Weights of a small mixture-of-experts language model, trained from scratch on English Wikipedia.
Experts: 256 experts in each of 9 layers, 32 SwiGLU neurons an expert, a sigmoid router.
Training: a variant of Adam for the experts, 346M tokens, 10550 steps.
Below are experts of layer 5 (counted from 0) of a mixture-of-experts language model. Rows are named router (the router's row for the expert), down (a neuron's output weights, with its number) and show model dimensions 0-95. Each number is 200 + 40 x the weight over its row's rms, rounded and kept within 0 to 999.
After each expert's rows: "comes before" lists some tokens at least twice as common just after its tokens as in all text. This comes from a sample of Wikipedia text that the model never trained on. Tokens count by the router's weight.

# expert 152
router,195,178,236,233,147,179,148,173,126,234,190,120,198,276,162,216,198,259,158,195,199,239,228,155,132,251,233,175,182,227,145,195,171,150,222,154,262,274,193,229,168,184,235,173,237,206,228,191,206,241,265,129,206,242,270,223,193,162,215,216,145,233,228,199,137,260,208,250,234,224,143,212,219,214,224,171,212,203,151,205,282,189,210,332,187,203,239,184,229,191,164,169,204,225,193,263
down0,138,258,216,182,252,215,209,228,239,249,189,190,172,214,217,223,175,126,185,223,205,159,198,174,190,216,220,203,118,216,227,221,252,179,246,219,239,236,212,176,221,192,80,259,236,181,191,226,267,173,206,150,217,184,228,206,316,159,173,183,191,235,194,258,229,223,175,187,221,195,187,203,195,279,180,222,99,168,186,240,258,294,150,150,234,168,248,219,215,201,194,149,274,269,216,193
comes before: "n", " to", "ed", "d", "er", "y"

# expert 16
router,212,120,196,204,114,196,199,256,161,199,176,96,204,185,151,191,139,174,174,142,156,269,232,221,172,288,196,161,178,225,162,245,131,223,173,139,218,232,215,190,98,156,163,192,215,238,212,217,205,216,195,197,180,221,307,162,223,170,249,241,238,176,232,192,183,232,176,209,206,219,152,144,238,190,185,213,229,224,214,155,288,156,200,247,268,192,185,244,194,176,158,256,214,227,183,231
down0,199,231,219,210,160,198,256,155,238,126,174,210,158,268,180,220,207,292,224,197,174,195,261,251,183,254,153,198,180,213,208,276,170,186,150,233,249,216,226,208,204,184,240,184,188,99,118,181,216,208,231,178,157,242,235,201,173,189,129,250,156,250,244,144,187,155,186,165,230,267,209,245,210,187,252,174,189,225,186,207,263,87,195,121,192,209,203,151,208,248,183,133,235,213,220,188
comes before: ",", " |", "–", ")", ".", "–19"

# expert 124
router,184,194,250,198,177,212,205,261,190,266,188,151,194,215,102,193,172,216,194,245,165,306,191,183,153,157,201,159,183,155,215,126,178,206,183,164,175,237,197,198,187,170,210,164,211,189,223,171,232,298,229,187,195,198,271,159,247,159,273,228,224,242,167,170,167,269,233,228,188,233,211,222,189,163,205,223,264,126,159,146,301,153,186,225,286,230,197,226,288,164,216,198,191,168,195,220
down0,209,185,276,237,238,165,167,196,187,225,229,272,188,150,325,218,224,205,156,188,181,265,251,193,187,158,208,172,168,187,180,168,204,223,152,120,158,209,234,171,273,188,182,216,198,191,205,198,202,209,210,211,215,129,189,184,244,257,284,183,264,195,200,118,123,180,256,185,186,228,242,182,187,160,171,182,246,188,255,227,97,191,256,195,260,158,238,209,202,150,214,166,181,212,276,220
comes before: "\n", "==", "The", "===", "In", "|"

# expert 142
router,162,197,239,170,132,180,189,200,196,224,216,123,211,210,48,167,193,239,171,241,220,216,232,176,158,170,185,170,222,159,158,183,176,245,244,137,176,207,233,186,176,140,206,186,230,201,193,238,260,230,216,148,215,226,266,158,248,148,218,224,277,167,152,209,122,162,224,171,188,237,159,213,191,175,169,223,209,157,117,206,240,212,242,300,209,257,162,192,252,152,156,202,190,229,152,205
down0,239,239,202,302,203,217,195,226,227,208,281,202,265,182,226,218,196,210,63,176,204,224,156,187,171,118,237,131,220,207,250,125,192,214,129,153,126,185,208,181,159,222,189,207,187,155,202,207,197,180,199,252,204,246,181,203,251,130,162,193,109,201,219,172,198,184,215,221,136,202,174,197,309,163,201,156,185,185,242,144,208,186,227,220,209,202,240,184,235,142,257,202,217,180,233,186
comes before: "A", "S", "C", "R", "N", " |"

# expert 76
router,195,146,200,200,182,155,228,239,214,233,221,135,177,243,67,215,152,232,160,179,189,189,204,260,162,200,216,169,206,217,191,146,188,152,226,177,268,251,170,181,157,163,178,202,254,190,285,174,182,247,220,237,221,299,249,177,177,192,179,219,164,196,147,235,190,159,151,290,258,246,214,151,243,218,218,219,219,228,188,172,238,186,287,277,138,259,171,158,180,196,227,207,178,230,209,176
down0,189,83,250,136,267,188,215,198,173,178,230,184,203,166,176,152,196,223,255,190,182,161,224,218,227,164,163,308,202,220,131,142,255,227,245,170,179,180,290,165,197,194,219,184,231,215,220,185,216,196,204,191,206,176,178,166,177,231,196,198,196,187,180,268,218,171,231,180,170,236,163,113,198,212,157,215,207,183,192,247,115,209,266,278,134,128,290,221,254,211,202,156,167,229,156,221
comes before: ":", "\n", "c", "-", " /", "p"

# expert 240
router,219,151,206,169,169,190,260,317,202,156,227,161,203,244,118,202,187,246,151,183,229,226,153,232,118,202,253,176,214,195,185,103,154,164,211,213,231,247,192,187,168,205,260,211,196,230,226,211,221,293,210,200,163,251,224,211,183,126,189,235,219,154,178,226,189,156,144,294,233,229,228,205,265,218,216,191,264,218,200,208,208,205,226,279,167,200,202,154,228,125,151,161,169,189,197,254
down0,244,183,174,197,194,283,243,199,109,231,228,158,141,284,247,208,213,209,254,236,265,245,217,202,181,248,236,221,162,253,227,184,149,267,244,196,233,188,262,211,150,273,210,210,207,126,216,179,235,135,196,148,185,191,253,156,199,253,180,151,181,210,185,146,148,153,307,217,241,185,168,241,252,216,204,146,159,143,184,208,129,223,197,195,181,238,212,223,209,193,218,183,214,145,214,235
comes before: "\n", ":", "-", "%", " (", " P"

# expert 140
router,178,155,192,201,145,177,237,215,194,147,195,175,165,214,72,178,201,243,167,199,200,192,170,241,155,188,203,178,226,244,184,122,209,152,229,205,209,198,194,183,141,161,213,196,261,121,242,166,217,271,185,195,172,254,219,230,158,142,158,224,212,175,198,252,186,186,156,301,230,247,209,181,260,165,252,183,262,232,191,203,285,222,241,312,204,239,239,158,199,120,180,184,172,203,205,212
down0,171,196,201,176,211,167,206,220,116,204,211,250,189,168,163,155,157,136,175,287,134,160,172,208,195,178,138,211,190,200,198,192,170,158,186,204,215,83,271,241,209,167,184,270,224,156,156,195,160,195,177,218,173,195,198,274,230,194,209,256,148,191,237,237,166,208,172,148,141,243,122,198,229,191,245,186,130,230,242,136,127,254,206,225,194,163,253,145,221,160,243,249,262,185,175,192
comes before: "\n", "-", " |", ":", "N", ")"

# expert 151
router,170,180,212,168,147,210,221,226,157,233,208,120,168,187,68,204,142,236,187,150,158,269,194,212,143,213,200,117,193,226,221,207,117,201,230,164,210,258,258,231,183,210,190,203,191,189,195,202,224,279,212,206,253,214,244,175,210,200,220,175,202,183,168,187,165,261,168,257,142,250,117,166,244,159,139,202,204,228,165,151,265,198,211,285,208,166,154,218,176,149,171,195,261,245,177,221
down0,326,117,154,187,223,205,192,187,229,102,186,177,178,193,237,193,246,199,162,307,241,226,207,193,117,259,175,191,199,199,208,204,161,257,90,178,228,188,205,228,235,163,180,183,204,145,215,239,193,194,207,172,248,243,198,190,174,168,219,244,169,183,172,239,131,164,140,160,201,230,170,254,222,177,219,200,167,183,231,179,216,213,140,224,146,166,167,131,123,195,244,203,192,250,170,205
comes before: " |", "-", ")", ".", "|", "%"

# expert 201
router,150,141,214,206,174,187,225,253,196,156,196,168,219,177,46,193,100,241,193,223,190,241,206,151,159,148,192,170,241,186,187,217,168,275,220,149,139,231,204,281,209,146,203,194,185,188,192,239,242,259,172,205,189,278,260,148,238,142,198,218,169,209,208,147,186,168,206,224,212,230,234,153,196,131,210,199,240,253,215,242,228,168,171,200,228,240,194,249,171,225,214,237,177,276,246,165
down0,205,171,190,200,208,177,249,241,199,200,186,264,205,177,173,233,233,158,211,229,221,171,278,171,275,195,160,123,273,141,198,250,238,174,181,171,227,126,199,169,180,235,139,249,230,151,225,231,254,176,301,169,217,169,147,176,137,226,278,133,204,287,155,225,162,214,161,147,246,202,240,208,169,183,128,194,186,129,128,194,187,116,218,185,205,194,230,209,176,194,215,209,203,190,184,213
comes before: "e", "o", "a", "or", "ar", "an"

# expert 182
router,188,199,196,211,171,172,176,203,178,217,156,175,214,240,197,228,163,224,102,171,151,245,190,220,182,218,215,110,197,199,212,199,152,155,182,72,216,248,281,275,111,169,172,183,244,236,183,252,197,281,230,203,217,255,249,221,226,120,213,149,155,243,190,222,194,241,236,275,234,234,157,199,195,172,216,185,163,230,200,182,258,158,151,216,184,284,245,233,177,202,162,223,171,209,224,208
down0,177,172,212,190,197,183,235,209,193,199,189,112,184,168,236,238,153,176,124,194,219,205,212,200,188,221,203,237,153,208,184,182,260,199,228,218,231,191,252,240,160,151,200,294,240,95,261,156,251,124,215,233,168,148,258,202,235,174,169,220,218,188,242,186,199,264,266,204,187,197,186,262,141,236,220,115,161,140,149,240,188,176,85,248,209,154,207,225,182,230,194,158,171,175,150,182
comes before: "s", "d", "t", "ted", "ly", "tion"

# expert 62
router,170,202,207,151,182,175,199,209,238,202,196,196,193,267,135,181,179,257,180,199,151,237,223,184,146,212,131,126,198,193,217,157,164,248,203,167,159,260,210,174,242,195,194,198,233,196,154,250,177,272,186,200,152,258,270,171,233,182,213,221,193,184,117,234,170,208,167,184,159,288,221,201,167,136,153,237,207,225,156,240,294,179,258,244,228,278,192,249,263,151,173,268,235,204,205,279
down0,153,233,232,153,151,195,221,259,235,234,153,251,162,189,218,117,200,190,194,188,193,194,197,148,221,271,290,199,163,204,149,196,169,228,171,218,176,200,125,221,206,221,218,193,198,241,225,226,235,208,156,112,207,191,156,212,178,177,127,158,203,137,237,222,213,173,213,205,147,308,248,152,142,224,194,231,172,172,273,281,217,268,208,163,112,171,230,175,222,183,224,170,217,206,267,162
comes before: "A", "S", "F", "N", "an", "G"

# expert 21
router,207,169,237,243,166,214,218,234,222,180,164,128,192,247,81,210,135,180,190,216,189,194,253,222,123,169,232,189,250,234,186,146,150,198,228,153,217,173,147,184,147,171,228,154,225,147,170,223,246,235,221,190,182,249,217,228,224,144,197,191,191,196,207,196,182,231,146,202,216,254,219,158,202,199,253,195,261,196,224,165,286,213,220,277,238,325,210,202,178,118,226,241,242,214,130,243
down0,230,219,265,170,178,205,255,213,184,223,167,162,247,214,227,189,65,182,236,201,165,204,237,267,122,217,203,203,149,221,175,218,191,191,184,178,210,181,211,189,245,238,206,270,178,141,191,227,153,241,181,133,149,195,271,186,256,184,208,187,227,191,176,207,213,212,231,186,191,241,265,164,191,175,243,206,254,244,167,205,142,161,172,197,101,292,158,268,240,200,206,242,188,231,100,168
comes before: "\n", "|", "),", " He", " It", " The"

# expert 17
router,122,169,250,210,180,150,221,172,182,200,192,189,192,162,134,161,111,219,144,175,198,213,154,253,167,236,189,127,236,159,181,245,209,277,175,154,219,268,215,212,176,137,245,147,226,114,196,192,224,255,185,218,194,195,282,196,252,177,253,189,148,227,240,149,156,215,144,180,200,246,201,214,248,193,146,206,201,238,138,214,257,210,215,261,206,252,195,208,266,129,149,167,240,221,195,235
down0,158,215,248,198,176,276,210,153,236,233,196,166,258,227,224,137,242,254,242,192,205,195,238,222,266,199,165,21,194,188,268,249,179,173,249,170,297,229,208,191,209,226,221,183,192,141,177,139,168,215,167,157,180,174,228,194,219,195,174,191,228,270,209,182,205,281,196,225,174,215,202,179,209,206,198,219,194,147,156,248,196,223,149,158,178,204,198,157,147,193,264,187,203,234,138,244
comes before: " the", " 19", " his", " a", " to", " that"

# expert 95
router,176,178,218,197,158,217,190,226,164,185,247,161,155,176,72,225,149,263,148,189,182,243,205,212,165,223,233,126,162,164,172,167,198,148,188,196,220,215,244,238,183,181,200,160,270,181,222,243,178,287,243,206,189,249,245,217,202,175,212,194,228,189,231,187,239,267,286,245,216,276,205,265,231,132,222,227,201,187,210,145,191,157,199,271,224,218,269,250,237,150,143,213,165,136,184,243
down0,171,250,208,237,198,149,249,236,204,249,226,146,156,223,240,180,177,198,190,220,221,131,214,212,229,183,169,240,192,156,196,278,100,246,244,231,198,169,268,136,171,252,236,182,232,172,161,151,198,216,186,198,149,217,146,190,185,135,247,216,296,171,201,185,279,237,107,151,229,191,239,160,271,232,212,264,229,243,255,159,197,173,160,214,228,170,176,172,172,228,160,211,199,196,262,164
comes before: " |", " 0", "}", "===", "==", ")"

# expert 228
router,137,191,268,234,128,179,235,229,221,161,192,117,189,276,166,207,173,234,215,166,182,270,218,223,159,166,170,215,222,216,193,170,209,236,195,141,214,203,296,198,136,159,199,177,198,203,278,202,254,235,184,195,159,191,299,241,234,197,201,205,92,174,195,135,162,181,156,207,205,228,201,230,196,175,140,234,217,156,151,182,193,188,235,285,179,199,217,190,252,231,163,263,193,288,178,183
down0,234,250,216,203,188,190,216,242,164,127,130,177,207,205,203,177,209,125,182,150,178,219,193,229,199,194,220,211,231,182,208,184,192,235,232,256,141,159,179,203,219,218,173,206,155,268,227,180,184,141,210,212,221,102,199,220,152,198,273,305,196,149,192,203,190,251,166,210,185,195,250,191,179,244,118,234,246,232,142,184,59,260,131,160,150,186,172,206,257,204,191,211,269,178,188,188
comes before: " the", " a", " his", " an", " their", " its"

# expert 115
router,170,180,224,225,161,202,188,191,183,203,200,186,156,154,88,183,136,209,136,153,191,317,204,185,170,249,217,103,171,199,176,192,177,206,187,147,191,248,252,212,142,167,210,148,234,202,164,255,196,241,215,241,197,187,241,189,246,168,265,285,241,208,232,244,183,227,182,222,214,261,146,169,220,158,188,217,183,205,230,154,260,224,181,257,279,226,228,175,206,146,118,246,172,204,165,229
down0,212,135,205,121,216,228,173,278,192,171,225,163,191,178,201,223,230,172,141,194,210,178,124,201,100,210,149,268,193,175,185,167,179,182,213,207,160,250,128,275,184,141,222,199,208,262,193,233,199,185,178,237,107,216,220,168,225,166,213,239,244,161,194,147,272,151,237,150,166,177,263,170,173,234,277,242,266,161,199,223,233,213,186,225,162,161,286,223,209,208,230,163,203,251,220,198
comes before: " |", ",", ")", ".", "\n", "),"